config = dict(
    router_score='softmax',
    lr=0.0114,
    lr_head=0.00669,
)
Below are experts of layer 5 (counted from 0) of a mixture-of-experts language model. Rows are named router (the router's row for the expert), gate (a neuron's input weights, with its number), up (a neuron's input weights, with its number) and show model dimensions 240-319. Each number is 128 + 24 x the weight over its row's rms, rounded and kept within 0 to 255. Numbers have three digits each.
After each expert's rows: "gets" lists some tokens that make up at least twice as much of what it gets as of all text. This comes from a sample of Wikipedia text that the model never trained on. Tokens count by the router's weight.

# expert 20
router:112154128147111128157135152151143102130103131102154104126105072181090115121134133157132144121140128068122132090179113143125113114132108165106108105096119127150096112183096110135113141097115107136153143113138116143098108119127098114121107134
gate0:085123097187138132130118109117122157134115154121123091161127146113100098133102149181117139128130126096147150115130127126156138131113142116135145123099104155162135133109142161166132158126143122151103097123174092127148152131106118126139070161
up0:128119171128142088121133134164141118129112122103147076133158138182083101110169104106112144085133118133122140096142116117108105154109140137142118151130150122115089136123141105084125117138134094150152124103150126171113088118121168161150160143
gate1:114127130114109101116148101127161134119117098119111155116167089080142118096117126139180146148092170136116117158136105129107143138132106123145110162103083135151153135133137156139124120135143128139085158092144106116159132155165141127117126140
up1:112158084121129104092172127143156121123113106111128144147095135120123152109109145121155125137147138129090112114109137138126129147157144147147167098163097139171125129100198163159134130114105107127117179146144102106111129154142149154104122139
gets: "er", "or", "o", "in", "al", "e"

# expert 49
router:146116123098167122099123119144116137135135133149113142123091126126143098114156142128120130157137129171103162117160103083145102161094136158150110159160136136165110115126139166163079111106097128156081158105093105139111105128127114112110164130
gate0:125119116135153131137119105119107169132148136142080083120128137126140149066105147180120142154076111115118132128135111128114130110152154107149123177118122169124109148119129154131106095117099114148148074096148130117155158147121137122096149154
up0:126076160146118137093172130106140125133104142142131119159179112148064117112146101104135151149161093134134145123158177138090117130104123087161133136134173163135108074160146123133128132177126141163163097111115126174182102149128197162144132155
gate1:103100119148086138131126114088135128140159122088156154121119149138154138104101126155184151137121146117080097133159114096120121137149131137084144173097140138147121131131133169138134119166171121140113170125152088120115157141086141138127152137
up1:160184094140144092118108166181172083111116037130090135113154151152177163121164102128131127162138124138144081094072130145137137129129120152138157098107099120107133117122195141115109132120126101125109155092115153091117139128125151126088116148
gets: "/", "|", " |", "-", " (", " /"

# expert 55
router:133099113131152137148136111165135144126137120151165112083131096116151144128132114149070129124137167135133088116122151166088145147108165116116144185150160131136171126159134117123121142153106126103135121162113148158134114119119114138138150125
gate0:154129119134102106152178125097141154087140129140144089160109123091126162131136175137119174127142151172138126099109091109153105117121156115139132154136119169105123161137126144154090115152130117176144089113147124136126111160086139115133129143
up0:135120142176093119138184151146161148124146158144184102166164082117107089122175134146123172150139122106125170106139129120125091140138122142137095141140128111117103147165140146140127125172149121115137114141156131152139114136110132145124148144
gate1:086117124119100112103165133129107136120151146115139153130142093113129113137126124141150168104117166110116108150147098146053135112165114148122127163112129126143164129141152182156102106162154110126127175112149108130153118100172147146120124122
up1:098171097109112128110157133144166057168152105135118122171145118095134142133128145162152118163149133169131124161094125147113144123134130165152189093127123105122140132086170152136117105110118117169122148103090128139123111150164197152134159143
gets: " the", " in", " as", " of", " a", " with"

# expert 56
router:145059130082120162141113107139135098115131132151149116110114152062146101155139155160075126126199094151186126177119111149184156108125139116110136105121093097136111130146129132101140124125140092105132111119135136076123133129158159109130132148
gate0:131102135146134105167126140135127114091158170110105130111129160137122142116108115161139111111103160106112146100182126174136123108110103105168155129116118123158102171143122166178179135157111106166112140165152122120142139146129123101139147173
up0:152126146160126112156167108131182129145133116082127118178160130161108124154147089133089128122127119085141152139165176133109102149128146099164184147140154110135127113156176091117135152195143133148130139108153100162112108157089149148118206136
gate1:119159137124093135132092135119148071098118129101148165105124099095108116097100104124161124164156140145108093176125078128171144153146154158096124148085089131135091133159145155155098078144130139173076188118164106128120138156131130160126136134
up1:106135099102110129119217175127181116146145128135096120135136138113174103125129133114141075111122115167128087148071125135127134098134125141125185102112123151116139128105174130128122087149153090119176172145136133140143112127142148138091134114
gets: "0", "1", "2", "9", "8", "5"

# expert 51
router:134130148120153076112144097135087128172125117123093127142145157115101132099101158115128100134122127153152127157120141141129124129127153165130090134120120183135100116121128121139130117118147100093133101157124120133124140182111137109165126133
gate0:118161149126127077115144107138143141103152140073116097144114134122128118114139112178134157119131102152134130131126105128139146102132157112164118169102095113122109143106097139134155118109110105126134120136132113169130158129113164138114080156
up0:159129164138125082136186144134152099136122154139130113162158139151092136099083118114130108135158147116163129096139107128088097143107124141158124169141069126121087114123163103107142149179130124161155102132124144184154127139116136150157156137
gate1:122104090130140059152093139131128115097157102106133111118124118098146112106140134122163118126163159109084091148098101123113088130146110111121152123091098138141118134160191157122121107101140112144123118118137162129133122166138118113140158111
up1:136142104112143098142122173128160121186132101121079144130117158106168137127099128110182108149094131149111090132134132162136144086123143112129156089117098106097122102090203142113130106163169121137105180125152144118145133133099166149088128123
gets: ".", ").", "\".", "°", ".\"", "é"

# expert 62
router:130138105170103156094129148153117122113112170124147133086103157135093109113135112150128175139123144108103144136115096130145093134136145121139140115123145127086107117142113127111114102082143103113100112102166105144135093110176119082123124100
gate0:114160112181113141116126154085140144160155108116126122155153144102137095132114151128155105139089112086140163156162146154155144129102153086137160184118159130093139148136164139130128115143148114154145115118125103131193128153107106108127080148
up0:163110161134125099152155145153116130131149142138158102177161136139089142119134113148130131129138150121152124093105106094107121138102183159166116116139126150123096134121170087065135149138143095156152119095141123185112112128111151165114175129
gate1:082158106119093098157127115147140105108135101100132162101144115093146167082111096124198136122123143143112105130126123119091125151151098132142130144076080167101141154117163156178103117112131134147112138118125120145130139168155124134070163146
up1:116130097113111108093145142130122124146121086114113126164112174146134138126101143126137107162111170119123095134108138138128119108148133201145163126111106150128144098110186134110098104122131095155138133147153111111114133156156137128111127159
gets: "s", "er", "al", "y", "a", "ic"

# expert 12
router:095139125143071112128127120134100132137108153140135155116113112182131101143182165161122061123118157163132069133121143117082140125119102109155124154142121089143122090145157157171095145156142138143174155150145161132137136152159113154134107134
gate0:100135116140149107129100097134119152135148140123119085147111133150116140118143131136099100126119135131154190157131112118124131110121154148143124153114126153093151149136121150174138141139120101148115123111096113116139158127101127102123112092
up0:152142157176153083135136128131155141129087136127133063169165105156105122106130104143098117116075125116140152098136133108078116157122134131124161130076131163105094101139126109109167150116144116119170118107137131196139090125128159110130131102
gate1:105141144120123125142082143123126113127136094121149086111141101087134104088093171064116111115104160099087131132132111109114142121128112114129149158086117137126119143179194167129111112135132145120096129139136084111104164146167122177119146136
up1:103126102114112088133100138178140110113122109113087163170130154083139102159129147124123142121122136121110081141100088163114105114146165161153199096098114106143097113111196126154088106099127094132095161148117119130120098125151173147139181144
gets: " as", " to", "ed", " re", " his", " he"

# expert 50
router:148147149107111148148128076138122129152117146138163134128163158099118125153092149106152096094083119197091107151126137133111166165127112104142103147147111143141109173141136109068102096081110166098162135106108153135129120138132206136132139142
gate0:118125150146155110146110115145108132111076146137117110141132152159114126139107109177126171172117144118124138120099097140100123119095180149169152169081137148134124100114120151140098121165123118151139098103141121103120140139115136130112101160
up0:113140132177161110162163160126098135114110140120120137187184138110071142123138094156142178141136112141105109114136156099095113123081161145170152196131180133147110105149114123132124130167122152125151080114125097144129122120086156153104135150
gate1:119136121133133146115115156165129099134118108129103088129142093133116098099106141117161142139125153114135089109112086109105114148123099154135116148090119138141110152102180149170113142122151133126104171118131139102140130137146168144115156121
up1:112156122126143110117135147138125086109122119127143132147105140139160138146105125178154133166112113110131109123112086162131149116109122145127177123134085132153108073112177119152089124128126122094152139117101095095114115147135131126060119173
gets: "0", "9", "2", "1", "8", "6"

# expert 41
router:130156144127149128131172138118128098154151158181147159121090140164114168122174124197154118121122121154149181098121145110089141102091110134134087083125131134095117107111126151114112134144162111138109110134153100105144123143121105143093144155
gate0:093114139164149113102130127141111109109139125102129106143102155151125122149135170144096114141106172103124113164139118135181120154112170138154153187105099140116116133133126118109137139135153112120132149104099124121144132187105133125126088145
up0:146117151166148137140145116133144086152132114144139114173116113130059158129126131120108114106159128117159146115147157077120127151120146120156133152141152129115094142120122124125112141154108121104149128145159149159168098108137171133146166138
gate1:084168143132134103108147142090138145065174082106076095109168129114178080129089134130182139141121147132089101129092090111102112146193129160122127133114132125153129150133161170108116105130121132159126147119167130114141134149151147159096137143
up1:105133074082123075143118163135147099158138089106122128164078113143133145143160130127149135161170152123096116106122122156154140121149142150127173084127102132124127108131160132125122109120099134134089172089158079125095114148142192136104132142
gets: "s", "c", "f", "a", "b", "e"

# expert 47
router:060106154098095163134123138095135151105173138127145138139183095115129122106116135117135118128158101138118093162155126162124169095122110127098108117151127116116132163113118104126133108112131098115087079107146125123119119148157153096142148138
gate0:119148145127111128143132100126089169139156144151073120119083148109150125083096136164144124126167145144100146146157122110118130103100150127129093132123110142098119141096128158199129133135124117124143102119133118125140103118116097135127139172
up0:160119150135110132176159131127139135140139138118087153128131106142121071091126101116116134158119111132130128129140145094078090157147162134109103157135162144132126121139174102131149138175114107126137130146122145130156103131104147125136114202
gate1:107185072146094132125140160139121107129152121170134155117177112104116101090076122128133124114115139135105103128094114131114126154164099153105111172111128117120152144125169146157076101177150132172076176111125139129129149155144135153124150122
up1:126116105118098113137134149144117071178134091125103179159112137106144148145138121136131142153109157142146101146126115136124151100124144197159167097112110101119159118088150122137112152116133120109147183122110094107121089132144187127125151124
gets: "0", "9", "2", "8", "1", "5"

# expert 33
router:142143105112177134132165104091132126135144107121115150112148118122140183127137115082116122108109089146119102080165140136116089168153113113127104128111120112101103153106119132085183126123105098143095140092112138178142113132165150133093138129
gate0:103161101142136104135129144100134143111136149114119116143145166116117154114126161141121116140100105116116137087112077121152152088129119129164122163137089140138128188139109154151161142136153107137089135120155118131146126140096119117110099140
up0:122100123128127123176142170100161146137144155123167148159149150132071129137123123122130150118137117093137156085116126110128103154121146132139114146121120150113133145152144094103160123174129139151121113120127130165132132138129147153146150145
gate1:087147115116125131114147118156110120093117128145127131131152124145143145097108145171192110132117126115120099143141093144109094141172107116104102102090125123112111140125166139140123120109114135131092154095145135123169122104137135163090131129
up1:116149104106117089129128197159132111151165099126116118150120161141161134117135104148145106193112143122137119149097103170111158078137119135162161071061123098132153150125149144118108133138147130112143154116147159122134134117175152165095146136
gets: "|", " the", "\n", " ", "-", "=="

# expert 35
router:117137119104087103138122102134167090116095110141091144151157135130153093138101123147078114118142114170159101105079175127121118117128121121173149179153103145118117103104127088143112140114113153094104131132129158159134144155095114088098135114
gate0:154129136098143116144116152121110170091159144112127120142156139119114114085095088188118135163116141093140133141152125133096110109139110143162150155120110136124141125069119124155108159123145126176134110125121104110120111168128152113158169126
up0:157104177146137074128140148122174111117144146114174128202144142155092098108105103139079121121126143090159133134170121141122122151122131132147179158145131090153085132172134103110100139165148137187131111117182124181140092095139177157131140124
gate1:100112096077122093126148127156139082110130088109116132133112116099139114111110161147170134147115127133126125106103140129113113165120131148103097147075143155124145139132144162154105115145164098148105156115142124134138153151123100152127144122
up1:103156086072090113140177145153149088145118101131076124162090139127114121136134138158124150143104130116116109119057123159128109133136146154111140100119116092081127132097154146143089121157148114130135184108133161124149121130122152142135127129
gets: " the", ".", " of", "%", " was", " The"

# expert 60
router:099127086114100152148137131095154161117145135134119158166157123080144144148120133091146092142083157126160113158115125126085125140119132117117164169141149127159129154106147115120120141104121111116140123134138106173110127125123160123151137103
gate0:169128137173121125120122095129106139083121147121146107126166133101115161106127130137142163143135114144131117138141092152113132127085108149125120165110114107143122155083103166107149133150098134156116095077124114094166153143151131111120107142
up0:137126140176128117155176163152144130134158130089144149163136129082088102110123126175128146132121134107149126140119164129136144160097138098143136156145151145123114118150121090066117153175152154137169111150125113172137078107124154138098155130
gate1:096146124175107114131132125140083097101103061108107119125163128105137130083115136136169117141142112110115073139129096146136119119139119128106136144100132156146137174160133174153112109136123146147094159129146134139131116150082140117117147096
up1:143128109149129121140101147148135111132153072142102128124118169148162155140099149150122087171122167110112076139103108127139175108129138154127134097126120085147097153097194199135127108136117142140098132119151117152129102128158151118091148134
gets: " |", ":", " ", ";", " in", " ("

# expert 46
router:120124110100116137106146060122128130113157139166123185110113157121115089131099151126126125149107099173140151109101096086113114146105146146099125156165156095144112147099119160136157096099161122125094154135119112156137131145152109086099127124
gate0:121129140122117070161100121158128150131150153113093115124147140110151123113099141152159104160096151113130164128091077118134143087132132147150126174099090135132092156127120124112126115131131138179113068124165141114123133137115112104131140122
up0:158112142144141108147134156105134160112168117130151127139161122091122118127115116149171152115142129141121163126106121073131117145119133147127166166112153159166101086144120107109121142153140130173124112105147125163139139092126158132146173129
gate1:119114114112109111104130127163134126094121105138077116120134092114150098095104130098144140143101156100071122102126115125138151142152079112117132169133109132116138118152166122145103129119147135108091163095138138116145131188113131138094153120
up1:110104121072115096114148139177137076141125102150099150140124153159160135125104123111118113175113130147139092090115110137114149109114125152121151099122077134135121154107166131139061103115132117107117151135117137127143114163123149156101125102
gets: " |", "|", " ", " the", ";", "–"